From a checkpoint of a small mixture-of-experts model trained on Wikipedia.
Size: 11 layers, width 256, vocabulary 15353, 37.4M parameters.
Experts: 64 SwiGLU neurons an expert, a softmax router, a shared expert of 64 neurons.
Below are experts of layer 6 (counted from 0) of a mixture-of-experts language model. Rows are named router (the router's row for the expert), gate (a neuron's input weights, with its number), up (a neuron's input weights, with its number), down (a neuron's output weights, with its number) and show model dimensions 128-255. Each number is 128 + 24 x the weight over its row's rms, rounded and kept within 0 to 255.
Before each expert's rows: "gets" lists some tokens that make up at least twice as much of what it gets as of all text. This comes from a sample of Wikipedia text that the model never trained on. Tokens count by the router's weight.

# expert 11
gets: "201", "200", "202", "199", "198", "197"
router [128 139 124 153  87 176 182 152 168 117 113 129 184 138 101 130 133 136 150 137  85 114 140  83  99 126 125 105 147 117 152 142 118 158 128 125 147 133 127 129 121 123  99 124 134 143  94 138 146 132 143 138 128 141  96 143  79 160 111 114 134 110 121 130 146 129 140 118 161 130 119  88 138 115  99 157 124 143  74  86 151 194  87 141 111 124 167 101 104 155 118 125 140 140 127 168 159 108 181 133  85 177 145 100 119 120  80  96 147 110 152 133 113 117 131 134 109 164 176 128 159 135 105 140 130 106 107 156]
gate0 [112 124  92 113 124 149 117 117 128 101 109 121  98 105 153 102  72 203 140 129 149 135 127 148 133 138 111 118 112 158 138 126 145 102 106 130 132 138 140 118 104 143 139 129 122 128 106 116 131 131 136 109  69  95 161 150 154 103 162 139  76 124 147 108 129 118 118 155 150 101 173 136 138 157 153 101 112 164 164 131 116 107 116 128 148  98 101 142 114 112 139 104 114 106 164 119  78  72 156 119 112 104 135 170 116  83 143 130 140 125 164 125 119 128 138 116 146 123 110 119 126 168 158 125 162 139 180 138]
up0 [135 158 154  78 108 155 137  95 144 121 101  99 140 114 132 149 153  78  81 139 168 117 145 128 172 104 149 103 124 159 139 143 127 128 152  83 145 151 127 155 140 146 119 114 149 140  98 139 117 117 125 130 141 113  91 111 117 108 116 141 147 119 114 142 138 106  89  94 106 141 127 151 127 166 105 142 118 158  99 134 129 170  92 104 135 144 105 163 164  99 172 131 136 116 146 106 114 152  90 115 154 111 156 101 134 133 128 144 119 118 145 174 142 131  74 115 186 115 141 111 118 128 150 119 146 126 157 126]
down0 [115 149 107 174 115 139 147 154 110 118 141 105 129  87 116 170  97 133 143 131 104 142 123 117 170 123 132  87 121 120 101 109 128 128 119 146 122 114 120 140 131 103 136 173 122 156 135 113 117  96 131 120 132 104 146 153 128 141 167 118 117 139 157 135 140 154 143  87 168  94 134 156 131 135 124 134 125 155 123 116 161 113 118 134 138 167 196  83  98 161  97 102 145  90 120 141  90 127 143 149 117 111 130 134 127 143 164  92 115 107 151 136 133 129 158 156 114 132 119 124 144 130 155 103 157 122 165  89]
gate1 [141  69 122 137 125 123 117 102 159 127 126 136 130 108 101 127 185 154 150 154 147 106 105 119 128 153 124 120 121 133 122  95 135 115 132 137 147  65 127 101 135 118 107 121 153 106 109  97 136 126 190 157 111 128 128 108 118  95 113 168 155 122 151 152 118 119 163 142 135 144 148 138 118 109  46 139  74 101 125 153  95 104 117 134 108 118 110 132 168 105 144 124 109  82 146 133 124  87  73 153 112 102  97 143 175 129 113 127 143 122 121  79 132 129 128 129 130 133 140 112 127  95 148 149 137 126  64 167]
up1 [126  97 144 118 123 129 144  99 116 139 110 107 137  92 101 135 156 120 142 125 160 149 141 128 147 154 146 102  91 159 124 115 128 130 140 129 153 113 153 156  99  78 100 115 133  91 113  83 136 122 190 160 101 135 107 125  88 145 109 130  81 158 172 153 113 144 111 146 123 129 106 100  80 111  43 107  77 127  96 142 149 132 125 107 121 157 168  96 147  81 170 123 161 117 125 113 131  77  89 117 114 106  87 129 212 104 135 125 136 143 128  94 179 132 116 118 169 137 150 109 150 110 124 128 139 135 113 165]
down1 [ 92 114 118 106 164 153 129 130 121 123 142  85 142 134 105  98 150 149  91 132 116  79  87 109 139 108 126 118 166 133 120 133 129 131 105 117 139 124 122 123 121 126 105 160 128 115 127 119 119 111 138 144 117 130 116 137 145  88 138 130 116 152 120 106  99 115 118  93 128 111 123 136 106 121 109 134 122 148 121 120 131 151 163 112  99 158 111 134 101 111 124 121 114 101 151 136 123 135 130 120 119 136 196 119 124 140  81 119 121 153  82 120  68 136 123 136 131 124 141 148 124 141 176 103 143 115 146  98]
gate2 [120 140 141 169 161 139 143 112  90 142 126  90 133 122 148 133 122 130 155 122 165 135 175 132 151 108 133  76 165 148 104 117 150 108 117 159 168 124 108 109 130 116 147 116 183 167  99 128 116 154 154 131 111 126 155 103  86 134 141 123 131 130 134  99 128 166 146 143 113 108 124 122 124 171 146 142 131 160 119 153 135  98 148 140 136 102 117 133  92 145  83 121 165 168  94 111 109  99 153 134 114 110 124 123 153  97 138  92  85  81 102  93 110 105 146 162  99 128 152  89 118 117 111 160 166 135 125 167]
up2 [137 146 140 101 124 109 116 105 139 110 132 140 120 141  95 156 101 164 162 104  61  80  74 128 123 108 135 156 143 121 158 130 120 154 130 114 118 188 155 118 187 130  97 131 143 109 115 102 154  95 130 147 118 126 121 163 159 130 159 163 111 115 142 129 129 104 123 136 115 160 113 121 115 114  96  91 110 110 139 123 125 146 151 159 142 139 127 134 135 134 104 128  90  92 179 161 128 135 132 107 123 130 132 121  94 149 124 145 172 178 177 149 136 180 137 111 152 115 123 158 108 170 125 142  71 116 147 114]
down2 [124 140 124 152 111 119 158 134  82 157  84  92 150 112 125 133  99 127 137 136 134 110 113 155 137 106 130 137 100 116 152  76 162 116 118 129 134 155 145 112 116 123 139 132 122 112 148 153 159 135  97  73 137 128 137 162 145 109 121 147 104 123 128 127 122 132 145 125 101 118 123 118 136 133 125 123 171 134 161 139 145 103 111 138 130 100 101 139  93 150 134 141 119 144  86  96 157  71 205 142 134 150 116 119 103 146 140 138 102 171 137 124 149 142 121 126 105 100 122 153 117 106 107 162 103  72 122 103]
gate3 [119 150 109 130 163 119  83 139 143 135 140 135 116 105 140 146  96 110 110 164 129 107 162 127 147  86 113 131 137 165 144 156 197 104 117 110  70 132 147 141 116 142  92  94 131 139 131  99 143 134 120  96 137 121 130 146 156 123 153 126 145 129 127 146  73 156 127  62 137 135 136 138  96 152 121 124 143 136 154 127 132 136 111 106 106 121 103 136 161 140 141 156 107 159 143 120 126 117 138 130 141 113 134 141 121 151 132 190 121  94 122 155 108 111 142 125 156 102 116 124 132 134 108 126 131 112 137 133]
up3 [ 84 152 105 128 141 157 109 128 171 138 122  94 117 100 122 149 111 144 154 116 104 113 124 131 132 124 115 122 144  95 138 159 131  84 102 164 139 144 111 173  93 161 150  82 131 121 122 150 133  93  95 124 148 128 140 128 132 107 167  86 108 150 122 164 104 160 122 146 143 123  79  97  91 142 182 156 145 151 133 132 131 132 149 106 110  95 151 134 141 142 120  99 163 142 149 137 106 118 139  95 125 136 172 101  96 116 141 105 124 143 163  70 151 156 113 141 140 122 102  95 131  85 132 141 105 142 158 155]
down3 [ 82 138 140 118 127 116 116  92 145  88 114 112 104 129  93 103 127 128 144 140 164  95 164 135 146 111  75 134 135  80 127 184 164 125 121 120 141 135 121 159 132 118  84 155  93 155 121 115 133 158 148 119 102 145 126 189  88 101 117  95 142 106 123 127 115 100 135 165 134 136  71 127 146 139 147 123 122 152 116 114  88 131 127 145 100 131 124 130 127 151 157 116 190 160 131 144 114 116  94 159  81 113 147 139 108 177 102  94 111 178 117 106  92 113 166 129 117 127 145 115 105 139 161 151 128 118 112  95]
gate4 [144 192 110  89 165 132 137 107 129 125 139 139 122 151 141 154  85  82 139 172 157 159 172 131  89 123 139  81  82 141 164 109 103 172 178  90 129 134 149 113 109 146 116 139 161 139 113 125 113 166 165 118 153 114 145 167 121 140 132 127 144 128  91 134 121 146  94 121  87 162 126 136 125 173 111 107 111 103 151 109 146 132 122  97 155 151 104 140 117 126 126 132  99 123 142 130 151 142  86 157 134 134 135  83 139 137 133 165 126 117 102 164 104  83 139 122 166 131 117 130  98 102 152 121 166 112 176 122]
up4 [119 118 198 117 114 110 121 141 110 147 114 103 135 101 163 160 136 122 175 107 110 109  97 144 140  95 177 124 144 140 100 145 135 146 124 101 121 147 151 163 110  68 109 157 114 119 146 124  93 106  93 138 105 144 142 143 121 132 127 120 121 159  92 122 106 137 123 124 138 118 128  91 172 128  65 148 113 160 148 149 135 132 128 117 131 150 149 127 148 131 124 154  92 179 103 116 137 106 135  98 137 159 151 107 111 141 141  69  97 126 173 160 134  94 118 122 104 134 149 151 132 111  80 138  97 172  94 175]
down4 [137 186 143 146 170 137 104 118  94 138 173  98 115 124  83 133 146  93 117 148 111 152 152 107 152 157  98 140 106 122  98  87 128 144  95 128 107 196 102 160  90  96 144 130 116 182 135 140 134 163 112 159 109 159 110 122 147 131 143 123 114 118 149 115 164 116 111 152 104 126 101 133 125 159 131 115 103 171 114 110 156 127 162 136 133 110 163  93 130 120 124 134  84 151 134  72 152 155 105 111 113 150 134 104 139 134 144 121 145  86 115  98 141 152 148 141 111 155  81 138  99 137 132 135 137  88 115 116]
gate5 [136 137 114 138 135 105  84 122 121 132 142 118 110 112 169 145 134  80 102 115 139 175 108 112 164 158 158 103 101 148 161 126  76 144 122 153  86 182  87 117 120 139 113 160 138 104 144  85 167  81 144 120 104 122 120 110 153  92 141 140 168 137 142 103 134 109 114 112 113 159 148 168 116 171 132 104 114 140 136 157 104 120 114 133 119 124 139 169 156 132 144 141  76 158 150 106 125 149  87 112 176 129 167 134  93 169 170 182 150 123 130 125 127 173  94 123 126 120  98 166 119 128 145 145  90 133 114 119]
up5 [122 161 102 144  84 150 148 111 166  93 179 122 146 137 125 136 125  94 102 135 137 139 105 102 154 148 153 107 118 137 168 139  93 125 149 146 118 169  91 127 103 142 106 137 156 115 115 107 144 129 149 150 115 159 100 131 130 124 110 130 134 110 152 129 119 162  88 132 148 141 122 111 138 159 124 119 114 130  91 105 121 167  97  96 121 133 170 122 155 154 120  89 115 153 136 129 159 125 133 105 119 151 194  83 133 152 117 146 190 100 143 152 149 149 106 135 117 136 150 131 153 131 101 160 118  86 119 127]
down5 [104 128  97 133 158 128  94 154 132 146 108 131  58 103 155 107  90 128 133 144 143 150 179 112 190 151 116 112 108 125 160 133 127 161 129 138 144 121 108 116 130  93 143 170 151 168 171 126 127 145 121  92  97  96 170 150 138 102 161 100 134 141 139 120 119 133  95 112 100 152 159 154 107 137 110 125 143 128 155 150 112 112 128 143 117 111 169 133  89 145 142 130 174 130 154 138 121 154 127 109 167 123 135 159 163 136 152 116 130 130 142 153 145 141 120 180 128 139  87  98 119 138 142 129 168 129 113 116]
gate6 [ 95 143 124  98 142 126 137 130 122 132 111 111 119 127 131  84  96 154 181 110 131  75 103 164 156 159 136 147  91 125 136 145 159 108 155 134 142 119 129 123 121 162 149 132 120  97 150 132 128 124 106  89  77 134 138 135 103  92 132 121 114 120 141 124 158 105 134 182 143 141 161  75 159 138 132 143 126 139 142 123 148 161 127 150 138 123 110 132 140 144 137 101 130 131 121 137 124 112 117  83 126 155 118 128 163 129 111 121  99 177 126 142 125 145 115 149 167 105 132 148  99 115 141 158 127 108 143  94]
up6 [ 97 112 141 122 157 118 119 128  99  97 133 162 134 121 131 107 154 123 116 114 107 124 126 119 157 145 123 160  86 152 141  85 155 133 125 127 139 129 117 142 136 152 145 158 134 117 134  85 101 130 130 112 101  98 153 156 152 101 139 133 110 131 135 113 167  88 143 180 114  57 164 119 129 110 158 146 129 169 136 121 126 140 138 122 138 124  84 107 118 121  88 127 130 101 126 100 139 165 148  85 148 112  90 139 155 112 110 116  95 172 138 146 104 115 104 155 124 103 120 172 129 137 170 105 175 142 184 130]
down6 [103 133 131 170 117 100 141 131 127 138 107 143 163 162 150 118 146 177 145 145 123 125  98 140 139 112  99 123 151  71 127 157 143 104 114 113 148 122 121 106  93 118 116 108 112 136 121 134 119 129 167 150 116 141 136 104  98 182  96 114 126  90  84 159 143 154 150 133 149 119 114  87 162 104 118 121 116 131  91 124 171 168 107 120 110  91 142 104 119 125 115 132 117 161 100 159 159 114 125 166  86 167 128  81  83 140 148 154 150 111 118 144 122 112 159 115  91 115 161 128 171  98 125 147 108 163 124 139]
gate7 [164 116 213 125 127 135 129 175 107 125 174 134 144 140 143 139 146  94 112 123 102 192 148 122 146 109 148 105 153 146  45 103 121 149 156 107 127 143 126 137 170 106 134 151 158 148 115 112  97 123 155 129  96 122 139 111 125 124 163  99 115 142 137 149 124 145 106 118 123 130 133 127 107 140  91 117 151 149 124 141 104 113 169 145  96 161 132 139 106 113 127  97  99  98 118 106 114 129 135 161 115 113  93 161 102  87 127  97 120 129  98 122 143 134 157 117 121 154 115  89 148 144 114  74 114 162 146 168]
up7 [105 104  48 116 165  95 115 101 104 136 102 114 119 128 134 143 100 144 153 112 142 113  96 154 159  95 130 114 148 149 144 127  84  93 112 105 122 107 125 107 114 167 118  95  92 130 115 145 111 118 134 121 136  94 127 156 119 112 130 141 139 111  97 124 119 106 102 145 141 144 148 128 178 146 140 125 123 122 155 141 116 123 134 113 176  89 127 145 138  99 141 158 128 140 127 110 125 114 137 104 140 162 131 142  73 115 140 132 109 123 110 136 105 115 134 131 165 120 127 183 111 123 124 179 132 104 137  97]
down7 [141 111 130 120 109  80 114 133 140 143 105 105 171 171 144 110 124 120 117 111 139 135 118  83 131 133 163 172 120 153 101 132 123 134 146 120 108 162 123 154 148 139 148 122 118 149 169 145 167 145  77 116 121 151 127  79  98 125 111 158 138 139  67 104  92 127 147 132 149 121 118 102 123 134 167 135 195 155 142 138 105  92 122 154 131  87 151 142 115 154 110 133 139 115 150 150 117 107 125 116 156 151 148 117 123 185 117 126 102  81  62  95 116 113 105 131 128 113  70 129 119 152 164 134  69 117 156 142]